Weights of a small mixture-of-experts language model, trained from scratch on English Wikipedia: vocabulary 8192, a variant of Muon for the experts.
Below are experts of layer 3 (counted from 0) of a mixture-of-experts language model. Rows are named router (the router's row for the expert), down (a neuron's output weights, with its number) and show model dimensions 0-47. Each number is 128 + 32 x the weight over its row's rms, rounded and kept within 0 to 255. Numbers have three digits each.
After each expert's rows: "comes before" lists some tokens at least twice as common just after its tokens as in all text. This comes from a sample of Wikipedia text that the model never trained on. Tokens count by the router's weight.

# expert 11
router:157097137061154127165119170132177160160120103145164156172152150130118160127149124090127140127182089162153174084144134111114122099120176144119133
down0:128136143136151139107141159139144152168207133111177132157159121162103122174166111140093156092158128133131062139084106125098106152134127102137091
down1:158116126113080173130123178134119104142100166140172089092106104123166177177162155112187152107143179147139153109098083103136158134151170178117131
down2:105132174131077144114117150125180126161114119158134088153081118139098139134158120147112166145103122143116090114148120223107088124141115148091160
down3:034121142097148201136100166189106109081137163144157108144127144141072108111116114144110161117155121139148131157145116073102139076110148132170117
down4:127127147145116094168152128131169137130165151083085139178095111091154139093163118062094179146132137168164130187181104169091095095148109111090152
down5:119097124141084147157085148173159156130109105054141181118193169073130114100133063138164119097108139154146138190176104132157141110120119175144153
down6:120154166165120098085151143101150180120122144141150134174153151100124085119127099154131083170153131136119100135159161146058136149141140164202111
down7:151123121095122133154140112082149149171085146075138105140157099176118083158161081157167165143092088171095050155172126137125178148117092167096165
down8:144186112181144168099135152085126103129143114181094137084189103150094120138121084128154111107103146180079149099106118120154072158095072154135109
down9:109104141112173131102093123142147107107073107129106125127065120189167202167136145161162111131102098095161178114110098090106104151131115189164157
down10:180118080133143122117131104111081135095150086142151129087121119111152133154143098129135089128151131175067111098134146111129130139102158132095094
down11:139163112090182129114117094157123176171182099134141116134162106123110184112182154088167126087061116165127107179132134149112128092095106201114087
down12:085142107203168129087076165084158145176093101155143094084165112153133086084076130093107185151126135127112100137121136116143154109098074133136150
down13:105121146110118164133160115145113113164113117115121146093194102093150135142220172210156127142201073074137143175106152136145114094124078109166157
down14:119145137160179182093183183116115136135134136178134109199163136116147142125049127171144135157122132078100113162111132174154140149075074107081058
down15:058141150120118137068109123132159091146113151132177120141140056126141180116103090099121140067025166175121126093197161104157160108210139136083109
down16:152083101146045089106120170138086136117051154150135187134091190126169114138165088150156075134124151127187156164173072169119094115111180155079109
down17:091137106160078147127139147150131111097119150096160160104127118123151087161098196076130066142161077117147105115111138161115144118137121116126119
down18:103106181122199088118144129192079115154144112131084105157095137056082096071147165113158107102061185140141140121114063109149150185106177149165175
down19:087141135150172086094081112142124141122133114118133145136137149119102117100132112134136143125111165175116143129138162138084133105166103087095143
down20:159152136087109144149171174111112199130118109078182111106128121095121131122119095101143092117137138140146140043129121149106162130179139121079176
down21:125190115179142175162116101103170139097135062125126105156115119133121076182151156111162128128116135075096153089090080087124137124063119222093115
down22:148136147124181214128103097126130084182153126152171123149193132143088150163101186141102128186109116154151179189109126107183145136158160191171178
down23:103171096102081159195118141171146105127114117127104138112137126121153095096143139056083090075137119181128105152114182121114146142131110124122096
down24:111110104187170123137170140079103085127133176167054092151093138146101165079153109113176129152087095119131098146137103160092084194179078169153133
down25:191105135180141148126120182175141175132138083167194093120202157092114102176100133124130190167072145106081148149112141115113141154149150199143189
down26:104083099113141113136156162073113144138119146164103078150128129156097064159122123189150155148123096193088156117130097088149099103146148146033143
down27:129155143123094195193159101154050074076155116161137192078193074109108143110154111109117105105104134119082112137162131167124127169129130110156143
down28:153119210135140119100129151060156152170079195181133125144156149103103119182115172088125159122081109108170117160099092204105102130122145167107100
down29:115105128131156140137110127064126056100142122109075094078133058148158081143105138085140123094066133169156095089145145161166149141150135098217197
down30:097117135114145158152182119099150170128110084113106105170118151095064090092128096182083186078126199162188104153159184075121082151194142097107101
down31:162116095155114114181196105096152120156169090102156180147115162141157127139098169121100104091145168089130132094189136107154152137127201121136155
down32:126178125137083072152122166146124150155121103147113116131112137089204103073185190141118091094077152120045119104127084115099181167141144113172093
down33:137098110109144091116135145105172078158148116102133072106137168120082156174093102149159162097114080165186146125140122105139184082116152163087102
down34:145168129140095114144067124098174148137102095167095119125123161114112151165116142132130146111129122118146111100143124151109149142159209124153201
down35:130140144131085102145016136131088126087163092113096137148134144088149162109151115147161136153116099107103089156176152135133174177134108143125167
comes before: "|", "-", "=", "The", "In", "  "

# expert 8
router:129125133156049094146085075196107155143133121158198095091172117138137146140091143128147105147182089138096095174077136140109138139133083151100147
down0:102097106127127132139128087087160186049072145175098102005152139124109137122123086069156132125158080177135157112177101168146136154161101074105113
down1:054126082163105129110128154167091133126132149120148094086114115142128139125104075156213093153125161126150112125191116106142138132160123162161106
down2:147172093125143139114104153081155055175083113168164183188106150153109141096185118149080134071190098091142136178132164187135114131102154137141105
down3:100137109202145103072117122140144109086131100139108140143189099065143162092105129126118087160156155143093166150123106093140138111195115103141175
down4:126052144127089082116153115136101111169171146122072156148165126091131153144128136107116090145091063108152089153128081101122116173151175179150081
down5:117150082120127101074136150097120134213114175129128135111190106117053135193155124067106160127139169072138139084199153147050104147121133086151210
down6:155107050097116113137158139135110134167137150099134070208163127112117072124180106101078164096109137140164152138163112151073114142125124201136157
down7:163066080114132057092136109126120164179138094077105067125094102082140161083092092090169166163092093133174127123155134127170097093161154112087164
down8:117128121126185129128135176134151099164147101078108134133181143094081130149083155154075116152136113112157127140109144112015092139119075179147104
down9:123106105146106138143127145098089138184208178116112065141165084123144161127167076130130096091114188122134126174143146121144123163183153110095096
down10:116164134119082075097145085158128193164126115185146162092126132113063131157092127094173069154157109112095104122123191129118126074078095146124095
down11:147108118104123102105158152149132138136106144156095176152102144117104142112111177097180139113129143132078173168095093144164127099087127120163117
down12:125023131190136166074149118184112122168137144136137145141145108142136119114089095181120171140130139084126093153198135164211119102145134126149109
down13:130166188134117201151186079191129122136180188123099227137105174124130120136098134173197168122098114145115074132159138145142130100107137147102118
down14:112191078117055043123096146189153126120095088125123124150145184111156126097150165145139100097116105124116167164150153089121125118124112136172127
down15:086118120163118163083132113097082120108118168150175148122071149073153110128159178117137096158170077141067128179117124226137144159160132083165093
down16:119087152112095127109132119136130116140153131194188140108141120144146133155143160119137080105137148204092156137128107182142121107140115114126148
down17:096091187121196101120101135135166183129103126142110135142106112068160114090102141088168156090092138131100133122163108128149087150150142143080146
down18:054124140115132143129100193136131139084123066112175110103100112144129104134106093153136200124113132132116113150103154118160121046098152117128127
down19:153057119147128100077096161111156151152197083116119143128162145186107091088099136118083122157150114158136118143118084105132139168110089093097125
down20:105148076149141139149164139091143207079124147154101099186121150116152102076121204136121119147116099121127127151050182151148162109111115205145083
down21:131188105091140105148107109140084115175143109103139122168123148124110154212099101084162162130127111168127133117105147133111119156104110116184095
down22:140146121135112137125099117186129149156121134089166160150101159121149141170066151111102160166141134144125127105121135107137127150118147105079210
down23:144175164102129114158148121148153148143180113125151154120129090131087159164082088110091158112116080169123113104173141129095134161081169139071144
down24:156109062133064148075160174113175152129133177143171162117150161187125183155174098167113074096155116144127163102057172128124158080081169170124107
down25:119149095166161140113180086162107155105106091110116121138102071149151113168147052163161093158112142150130193092087145177105195100131147107121077
down26:095109102118117125120111165105137151148144118066143122144124195142139112065177141155080087103114074071116096097088112162114144176143082184140174
down27:105055129151129170106186144150105175089132119138157134127095115081150139144150098138130164127111173141119075193154081162178137123129118148082161
down28:095172184192115164114128160175124185130094126137152139106125167139093138053125170107160102101114130133160145142189116070100175146074142120127155
down29:144148148075106126114179179154110057113159120130085136141116158148184083155123132157185171137115136130133166182101146160135125128053115139176119
down30:106142167159103216145169096133149139107150126107131164122058219171122107088170107118133185135131176136179147128097058109152154096155081116084048
down31:195128135099159065107107103149174122105151092120133100136114078138140176136121095151125133115152117135123194152169117176062171137135102165102131
down32:127154162094146132115133067131093123116139118117162155064172109139105176163120086155147131118110127156109077159190124138124140159154124142116175
down33:137093144110098098077131098125169128124140111119155162121182104078109148199160082125169121118126080111083136158094113157179118129093056163129133
down34:120122132126076150086164125125071098141186162055161127115153184085144152111126135158117106063125151049163157123087107063150117123122112122058154
down35:138124127117133154140175103123124139109111054171200135110128111137135157161124130119111130138108147142117124055104102134137154165103166163149135
comes before: ",", "\n", ".", ")", "=", "\n\n"

# expert 3
router:098184104171162124108149152113140152171132157125120094099079085065083157096114138111170140095075121094122195186105121104144103128140090080111137
down0:139142095182074138125157126146131092155157115154184117156095171115108100122135060052123149094094105107112140045108087201142156151148153086098163
down1:134097162053111106095100074129091103132114102147168151138103080074101124098155153102076139174153100119111054118160142191164180166125093168144067
down2:112146126129112110147090088167141166133148126115105152170086126165084133098118109148132153115121125122086146100161134120147098176115067117146199
down3:112159099168126160085138157198176137147086148134145126109132082097078131147079116143144137155121112121107112144112106126186145136099132137193127
down4:104139117100131176148118102078099108107135133080165122156148143162124098143110143153073157105138118102140142126091115072084186125118031124159153
down5:173118153157128146118151098089117163101186118111121146108102095146162110150134138143153156108075127142122147089105129136127115064188110167117110
down6:121092066130116169094166128151143112145078077165140086108190102091134171132140114166095097116167163052121084120107066160109070188079087111196093
down7:177161111154147131143158104167129136151140094175132130148139132128099114128080121095127139121114129130126099088136119090142097144119159117093104
down8:078125137128096120068128165098130128137159084137156188133207104157146078128101196135064190162141103159185161172149172125103108163116102130128089
down9:144140079098175120146099137126113139187090172101215142149141154188159092093196070128136067140120121156069131100097197101139117092135128147115101
down10:118146108107136163125215137181124159139183091119129105154124154086112127165139176079106111157096171137101144156155098091151138131104077142127122
down11:143132130122147062100129067192120096103149148149121126108144150161195117092141154088188137116090132173149129129078147128081158166141098050141156
down12:153089151112134162134146149128149151118154078127131157148146113068150152165072152150116083158056113104106096141110143106190126074110102081099158
down13:146098124145099128133134110133157139040161056159126147168089136091124168145188088119177153148151118115128200164145062172095191158139155093136157
down14:155108090120173124185157135056094081150140076119157128124127098120124098163102122059134117099142077153128188127163140123174175103109132212116155
down15:082100125085158187128092118141169156103180124154092146133116097111173131152133195131122185125110118076189114191102125067183106088146103104113118
down16:159090139135125169143128137153100113128082099130087108114103152116081132093131104133053138148108118129089123116119105109100133140160088114186145
down17:135135148139101121159085174086101179156134124168131111105106123082139101102103145148146132140132095104141118095156114118125136124129165101120089
down18:153136120111121104127161135126170139103115096166158087120144064149147113155174150112161119120151087192111144136152172126151130071107188149099113
down19:123229129139089124121094148119175127119143140062055172163091118144098105123121112104078126120155115143154105183098117073164197090130166058128104
down20:137116112110069113161139149108130103142107073134140029192102118084134114140101126138026151157140152161105137085145139174081130184099124087111122
down21:198142136062145130132150139141143113085113092127125079070149099166102163080091112110107141124155184128105143122160183152106115161179090166139104
down22:174204073123170132100125120178136122144179113086142055158139138139130097161112156094118163150190157127137180124099108092174127214108182114158094
down23:143103148044158086098173076107165130121146134098107091118152118120047137106192134127128125099128126175090177124192125131047145088097111109169150
down24:159120079148154138139111107118160137119146102111140108110177181127078136127138099142146086157111070052126093163110099153139080139130128118114186
down25:125112166155061189116189082165134140179097181130168138053161116157159152150156084114106106133077105095128104196145152113190153131210162132121119
down26:169071179222123094137158184153080067116116122180152115149163132128112122107112145127114124185151124112106139107135163122093125123134112133140112
down27:158200155113172171100136163095104090096167128120176141119168106181083147144146150078117131088144099132205133093109167146191099098112134115142100
down28:101114121155125152099168144138146132089131128149109156084116139204133144098117162174163097080126139170154112122132108131083171079120114115157151
down29:121174136111077132114108119151132178105090093158132158170100173121121133160110121182090148141083143066174111104156080108208133149200142101159100
down30:096117128094095197102139164082170129154111074160109172130181140116067166080190077193144149079105122129143093099071124122093157174082132108109172
down31:137098149085130080154062133130153145078129095171123117152111123152163086109138123114167151175103139160107146122116079109050100150111104130159155
down32:142117158129110142130173080127163096080159132125127117105161131113154113083171156063082167186086242119111081136183161130137143163095104180155099
down33:180070090114026142188139110131151145075171135166101170096188048112104137127170111158189153190146169139108149152159112067145148150108108083116106
down34:144181102140113106110190157157098132122113069162143088112128151089102129163124113154089148102105134210101148143114084131093135147189139140137151
down35:088109064070143107136140137127183087124117137141161148120112105148137133197064105112166137130113069115108150149175092106103108075123208175129159
comes before: "\n", "  ", "\n\n", "=", ":", " The"

# expert 9
router:150092154122145125106147089151160118094127115139161080147140149131125104158084115164120089144138105092109145145143072165162097084110160171073155
down0:084094110092122114092111101085102090108115158131167141122062082071179179128126170126097170102114122125068106032091182123158116108121153149136071
down1:110098161127189077151164066096117182147079119122117127186181089140158107153101110124085087171125074093130090113159151078178114118108117149163100
down2:108187093113150127155118119014104089140141139119115076125154109130134095119175071094144190111119073167127139121126118140146091154128160150131159
down3:180170139125135124162144156108086119106121156119145141130123085094117183160088143184131161147091131123118137181102080130051113164135123104162085
down4:150182100140140102125123166064118121153158153113088075139131098086142129145178135141125139093164120166081143149161088105088097153061166156094179
down5:080163123104132102143133130115140124184198137134133096151158162110129131104084098149114094160105129149086110120152139142119131120140187168180157
down6:144168072159095110163207126086100169163120119113087173243150151130161129145158119170090082107132140155073148124143204110135112105207101105102137
down7:143134094144173088151080115131127076130113174165209131177148146162092133119142071092111124152104098134064149135153150144207121104133121129117105
down8:138132098171111143129139100027169135122106113132168109143145144250133052195127125143151105093142130147159149195100162116095195139175142141176104
down9:127147110212151146111150159227118089104136107082117128080098098121073102117210140097119144049085118141176130110189116163146145125139185104109134
down10:120115132074118168163155130166153131084081124168121145152121127140104137062159111139112147100106130119086136142115078119166061116118180159105115
down11:129095152149135102140166092100113112193132126091080093123146159146128152072116167123144130206117164101118149113149076135141088104079140049173137
down12:153092131148150150114083147073116067202156141086110119122139107126054135101148144066160145149074078166108078119136132155188120100053106180107104
down13:095153113152140162155129097154159143109094122148160105097091198173093067127177109175211132063147104083133114131109164119126186149104119144142118
down14:138115121164126135154099121182140095220098116170145171149114062118079082172073171135125109123156056091090139106092137145090113097104154127134097
down15:205189070196189114146198149071065126117116163105075119105185116191168088141121090161126158121153149083128089098102115139093143125129187156170113
down16:144131169082169141129174076189138115146130120141145095130073109148170155086123168102159115157072181088108138138075064127139062127167163163153124
down17:159116152068122149136226058101128145126073136109099108127132203089146162082101194110048140200122094111110123073177118092142067101132109094148154
down18:144127154168186097169133149157133125097079116176129114077158120140153099127132098108123119143118111101100123106147132115128108181151161133138111
down19:142122122158123139170148163150126067119133085111133074182082091098094098041150115120154139081103142128125125126109138149139150137146125130108074
down20:127158113069157119117196091108132119145051132131132093141100095080133157156166166114113091152134177132138190188073136111049135100115136121100108
down21:080119140121141111106094109133137154109121142144088050131116097118098099171138106158144118100085144118135153102115075125139156129127197118120077
down22:097149114116161090057179092131107122130150084105056101136116166098059103156115098077094103130181130122133142051095108153104117097128090145115046
down23:157124104156102143163120117113134137173122136126141148133106124157122136134114114103148088093147145189089138103084158166062095095120139089166188
down24:123132098118149059110104080151143148120147091188100161074134103106129155119132097136145116096129120129097119128153109115138158115184095143111121
down25:163053113147137141133132131135148115159177100121115106092104176154073143117170174128150126050210094121125153135102083153151114167197141122135122
down26:166182068114142146197122136147092095134123135111166061100131170119131153141146121099123124175185117129117110126189173109173125126164103140135135
down27:098181125172143134179185105058160156127085160170143154128168141132120001125088112124187128139122120133126181165096154192082137138137116113138130
down28:123085097166073100077110108136158109112151098117144149078086117162103197133147153168137180121107116102103117163148155094105117127078099127132131
down29:162073100105158168132109168142089157112100096097127121065198158127159126168108101076154185117108122112154118079141127127066163087117120143184091
down30:123217140139148106173102164078136096133066171125104194106121123076165107093163139086143127177128137090139150114100140120110094121088079112113112
down31:133113112175088165133098104156048160117170126117138099174142128091114174107137139127158121125201106117111127147129134121151122155071162160072122
down32:158150123138134116122093140136110124105174074107147133071127121163054093123095103165113140111146116074131129137111176119094133104107112165110117
down33:182159145084076154134135101122101158179147079110143207153085092108144137102160106099118151124092199138126169186085138098129192093134147124143088
down34:131176148122138132090088103103087102094166167141091095164120177114110129160106084137144120142144165154140125129143131138166059075163140132070155
down35:143137125140106139149093130174067111145089170121150149094122098096127131140168118151110117077113136132065093127130121125167176105064102186122119
comes before: ",", " of", ".", " in", " and", " to"

# expert 4
router:107214079098156191128122114149106083092100131162147147139165157134105095162092126067132211175108107175140119140115090119078105133126095160134150
down0:112169140099120193161136163153099139090144165112094107131148150151140142072131123134083116117153138101168130110152088109143128072134103123127144
down1:110119218126101123117075150146170208133117121099123098119154125171148142136184124173094134121116114149131123163104125123107095140117125130162120
down2:160159135126160103158096147142127171096120137066145113115121113138152128141101134119132109175126097113124114168128113079112091137076107102105091
down3:154102032064152133146153164110167124126119127143054097189140136117176161167125148121117170150151147128147200170126125131151165131149089101127186
down4:159121111127174147177118088137105159144113129129165100174201128148125108138065102215049129182055185096124096066101184100061118101108072211123148
down5:056071052075065116129174156098160114178130055174118137123164163083151163158117164125139140108137104054105154102140152093098139119107083107119174
down6:083202182140065167151171148125221172163116070123167185083108134130102132119128157180155137075154140204161106101131118098141135104119169100141181
down7:121153127124102136124142118183093083062073174161171106145182157095107103123166105145121096137119153077119143138116125173153132158116162134125164
down8:108105173111197146093161142142136104103190114105074144119036113079090157164085099140164105070108082194123146180093123114159112127134131126085130
down9:178085124162134099146153167126136177101129102190098154120155090160118126109090139148160103084098094128100103126102115121150080224106098106134088
down10:094084137123157096097156140140138120146161151152136132134139157121148112102183123127122073133134118137117100104167204134074111154144182103166116
down11:152126104155124069107104159122115116145106084105092096142199150107135145138150124151073152093104105081120112089140176110090160037072086104097181
down12:156124152234167130125142091112164098191116102097189177150131120183108077159131140171134108142074148181069149136099168163129120214121120134102122
down13:129040165111133136092140160150162074169178095125082094055101126154150070094113082189120157090120127063118118122125106139100084107204178117117085
down14:122165087106099124179118068075154142152097078081145163130157155113085114115125119076178076195087129113121096192077145148100103137107114103145154
down15:147138200152093125092102070084134106136122153166103081113144181125198172119135198097119185125080173161166146191099104118147119172115045105126135
down16:130138107120097153047135089133148109145127154129141194151120116173040137091119145083133183162133101066180113138166160157068143164120098095133121
down17:109116134141166125131112147140106107124161082144113115123142150124192083163133216154133092143127184081096129089114173111107156110142169073173140
down18:080104100076160156110113145128169107103166157132167080082118133125117107105136144177162148121134095116131123216102138121127125117193133177164141
down19:087118108121106138146106161120121138107137144170123149125120106146149106198110119179162138138192058136091141145108140174129100124098086173115161
down20:078110149119097128097096174080106121113125102114171156157062105114076132043157092057097112120101142117128139127124188131128111149129133140100125
down21:144085112116170127135155213126188144105150123076136111114088092133151176115104113112134104095079129189172133132100155145094112121113142186093100
down22:159079143106094130132137146114152155143097089136168141087116106148169149166110090119105156160181118146163083137105131172142139142127088087145092
down23:135133142151171124137174075139133120091149134103116113146143150132152112123095116140153117181075161220119146134085149123086123096081144147101190
down24:098108161137132147071118109161156203172103140120118176159128126085090071066052089130140104120097135099121181095126114138140147132131129094173134
down25:131090165147122108184155165083128099137185138079138143151108170170142100169087132135069078146115135126134128113134156147127144092189080143114103
down26:131195111144065159161086124130158155104041152098087146087147125084099161130151123079113145135168121172109095130149138165149096136144173119148099
down27:143162147066095165186111127129158167126065126157088161152115145128093106109101176070165133134149101159106131175144110088098149167081073148140111
down28:133134089055203114160086130217143102163165193141109084144127166169128131107118137098135092141107159123107171113144131131144071138155137105103186
down29:193134092097127095130204106152140081107162158093085118215105148120146150154136127156152068129166180143108145105211123125119133142079164134134102
down30:108182112149135109143143100172135114104130190155086091118128167199159171178113092175161083174059170158096099170201142141139126158059161147176092
down31:108138092101138126182137138125079149123133114124152173144163066139133176171123152129120163109112081137141101130110124070156142080121145103077155
down32:196156143127131120142127177148144111183111110115082087121088090116096142145101136158061105105134140129201161121093103115095114142160111140099101
down33:157088111111114138162140064131119172098104146128159163142152166177104089101095135124099064147100114127169080105108108133111096151115144094074167
down34:167143101081091137121176201157166073112164108126151084167105103150090089175068124140126121091138116112189162150181121123124067116165030106156154
down35:130100116144127172074128099089128122179146126134110143128126124148116114148179156100184131131162078148117169103096124149161089167085168152113113
comes before: " the", " a", " his", " an", " be", " its"

# expert 2
router:126139101111124127079055141093133109188164124056133137095176143166170106087178113177110109103082160105113142131120162122166205118130092085129105
down0:156124182208097154138155122116103162114150115100118125154125051124153164135118117153132110123191109093103098116108082141119141117108117161144127
down1:091102116125085078144162114147158095121019144116129150126149152089144111126157068094095191119083180182146166093151106178074165171126164151151157
down2:105100095146097145069151139105138113145136134092176117146152102125166139131091172121130154144091157088116174144120081080089132128125094122159122
down3:158127152107112140153178095124102190155109197110142197094149012112081157159090133129112083167152092165086091133110121125099125166096149107127124
down4:132158098140112109118070124093077125146150118162117105157192132099118165088122178149131154122167153185137132133115165069114148132137121206091101
down5:118139147084109063112102136091104143094137115170101131122130083152089106127166079102165130129081156144124126169127140161133133146122157126097125
down6:108122073098150108091156157158132131100216085202105120091099158146162148131154099158176126088133096131171158150138122131141111141075091097116190
down7:083120101152159152146097192111112115117084145177099097137161111149158080127138083145111140108129129121141120149125161077093118138113155138133145
down8:176156114094112092126153135119097086117131095106115142168137183142170187093067202096079130146205065138089166099077116148151129132149123067152169
down9:116166102073128120162149124129125118104204100171094178114127132154111145098054190156138113161091123121125146131130150174174130183079152126168054
down10:157140147094190096148083103154108197139142075139226117155223130095198104107141138097183085088113188208174060144136142168141108088179139136155125
down11:187122077147101107156155135096067176143102126121156165083137088102193098149152137126137128148085089140118191089157150140150103181142117119124061
down12:149115099088185117169135128122159096130187104107159110159095167070170164135144121154150073102110147197128175179123160113131087101201082105074191
down13:077151170120157098142095125124137148119144057084073160130134128163113093135126109162114160051117102139165151188126145148158183208143119105106110
down14:120128051125095145108108136151137140123101181179131134128106134156131144114136128113140168067105132175136104142103137076175144075058131102127179
down15:124173129127165119146163177123162142097108108128138190081114127120124112171150123145102185095137112115170154116074137174127163159088089065157108
down16:131054128154076107085157150142124130154126159149147092121148082142129150126121148093082105170094154189130120063139117141098172053139155125153093
down17:114123190129095171075194160147134114139168160155141158065104145136122155125083111158164120133055149153081138065120144127139147170143130092082106
down18:151170131080179187115088128161106129162159114140128112142090145181136171045118126132150080164162091145160102158146168142079134142049107114135120
down19:136144141132133115111107113139158150117118128163080155112115121131155127116117123154149158147087125133136145108142086152117140083115129118173057
down20:083163114121139175159134127137164215121133111094093133097098140186104140108152116136166125156126193132178113125068193147053128106146093197138122
down21:178225139173175108136148157159126122091044122118134141035072140111135138119145100158155149128146127172083133082165107177055186145080146109106136
down22:172175143106123136127130089108092116155192190135075166179112145114120112107180153163204121124109205136110115165132078102106115087085160108152101
down23:143113116147063133128092134093152106072117161128100134082108126146096136132163140134196081127179087049097145152105174097102193157140090138091131
down24:162145097079134141102090126139075075145145172147173115142142073107115211147146097063115090106166125207177140186154161152168127116148116056152105
down25:188198118145082140138150124186096163060117151137149133134136123073163096124105112182103151100124158125106121132147110116211199149098127103159144
down26:106142160095104154156153135124054134124164152151139107161117074137100131119158130040145104108101157160071125141130151144099064140095128202095092
down27:151129107125137087120150160132067087124169096146145063210168172140115135093144122103099137123122104061122071145137120087199124141122111087154103
down28:131147137120148102200126170126117168136129119118106149083106067119154153109151072149158132066139177169120068148135113096103084133109116137122082
down29:164090087090110142139115108124163163138154143179151071099097103165118177122119134060123075154167153155136107145083188145155087129094097113156142
down30:131113077144119133103150158111122095117137081071079137156123096142079088111111176163119206166175157084120119157119169115113053108094119176145145
down31:130112193156161174155133186095071113085110108111127119129120115154135126141117126159092093162147172121190124101079147147118144142141163149076101
down32:111088119118104097137129128113126195097076105103100151101049070117098091082155147196153100147132137130135108138137098210108106099103127100067127
down33:159119117182224146145161079171098080134124104146165173137148152122091099141139061159125148129106148109129105116098162195138128152152087125081071
down34:093117101152120108142110137130109140054114135122111124074146099113105117109080120186180102148155149145126107134122139130124076100153074089125148
down35:081074148195056103107057104141191171113150113140134100162112158146123133163087098090073119136131105192101128070130118125089103138114136136111156
comes before: " |", " of", "–", ";", "%", " 0"

# expert 5
router:131146167079128120096157117121114193154175155128111098117054093106128133074118167172106124088085131084108056159096130132128180200127132169165144
down0:116169133144150127141170114124159096117131133224154108129068098168101136125103134103160088106102095170162158110173129147150129158080116106170059
down1:139165142167136127103135093134150155145113128198139161143106192176140130156139062139138101077162091119157145106110113220106084101064095128142111
down2:153212125094127143144075110131147135125126203108154046199121124142135157169139146089080075148055121172113113134118102131104127176051069127123118
down3:112072160103100143099166177103156118137142164090129132119186126102188112109162164084095090068156136064128144130097131132127097150189144099108114
down4:146123127158146151123137127109130164106120108148118169149159165138128039111136081081078178197119121112162172165161139118129130155098141114133161
down5:151104125094103046126140144127139137162152121089142063145134088179128087126147092161129164152158133170107159123147153179181118144116114154099059
down6:063080094100121159175142159110176085140109145180095080128192126082159167154103120168099133147133158119108173143150117117100138128110108093193128
down7:062117122099091149118180107175128109147112098153155099142158091140205085134165149136123164187105135062130161135125123101131101114147155120108113
down8:113133135122157137135171081096127170101132090080123155087126184133080134103164086144098077165116123146159089125053105160130110126126113133157151
down9:173150133115151181082230118188107146129128135181134212125112157180130147129057177141148127119107109072117058068119148095111081095073118148083099
down10:109145116040140092099089152068169128117122085083053138106112118099131122143119105128142113124139184165144209157092145113150146195131119083068151
down11:157153123181132130170160088233149126063128113155146135109154214115148113138147105154147139089089143110076122115122095116170147123122068164151079
down12:137136161111174098134100111118077109153157086132172103110148106095131108131166088109125161159119110125076166086041064113102131069146118176151120
down13:111133131100077230111087113144157093177121138114120066161103118112085130150153178122100151103166141131152140137081096161108125124100139113142078
down14:112107090176103094120128143118081159131112124133159144126140138140145181143101114100164147140122124113153091127127131133173106191115138206085161
down15:116158141122100170139154106131129140160147166060134095149109157235099153131085153105149181119121192056139167123132160090088128142114106128130119
down16:104126110124138154143138139144088114105135085112101015124145157121158201122108130124096138114118184099144102142120150132135150194133054157135108
down17:127094119105103202139163138074181082125109125154094110152085092134149105183169155121104102134176114084073097161102138123114175129090126107144062
down18:096084152159096162133091162136151134138141121103111151125134150128094195136080121100119120113120151156097117110111175127154111161131087138038038
down19:104149143098135108111129078181111154116152128143116086121105135163134124128165146105131129152099115125076110085156136119124104100183220103079153
down20:093111121116148141135089118175115155132094121152128099100168182188126109145096157064107130110130073156106128196149125134144197104142098142171126
down21:164137117103104156190119085116179155098097145186156047110086111151145163091089139127147121175127066145130121135113105102111118130125111124103090
down22:139114163154112118177097135110137102125130114113171116147182107153136125080144194160113140169123140172168130162180122090130148050105141079173119
down23:119145132114154054083169186099135095137094135122142135148088096136103183125171152097089168129096110145179153103064096126111187133126130113123186
down24:184107126167086114131223147143170157155206162199081108191088171121081124181159133126171146114107165075106129147063063177091109111113143131171076
down25:095089089139169110091091148084133119118162094129136098106120137136091102133123109129079080150171180169158130142119119146120160136132156113153128
down26:117154173136147129116206073102116116180124160128074141120178098124190172083131162108164115141119108119134134120164121115167131110133149200144127
down27:109116127103119131135111110170094062109070157098114179195116140126148159137194094124081100150086184121093083105130135113100047150155161152148121
down28:119145126195177166083087165115127117146142102086158159149184129135117132165100167179122176093096143178098120143181130148162096101123114182112108
down29:150141088163155254145187186105169129142129130172138155123130124072169051155153114153164146122123154058080158123103138125089146104180130094132141
down30:158181178058123162174107112139101103156097122112131062173105138227039090141116162157097145168080175115119137131183121170124135103152127147094145
down31:149152156096116213163057123116140224096138120169143136098124179143126167141118133075169117155143121144147087123092137109132186130152113119170109
down32:114101139133140096142075119156085086164125170177165045116113089105130105091112132104181108181097089183152072118118060149173154123122135120104155
down33:135108138164178129117105116122133060142161135124143139101042131137142138140159091129121140189136107151143097146128119107142128172198087139138163
down34:158142077151139121146153147122182197080147105131134136126120136123104117159117111082168065169209150138135117168077153137154094168106173117095174
down35:110099172110119114131181138119098154150183085079122160119132167041151075144147155130149110098086170176120110133090113171104122119129136111150130
comes before: " |", ".", ")", "–", "%", "°"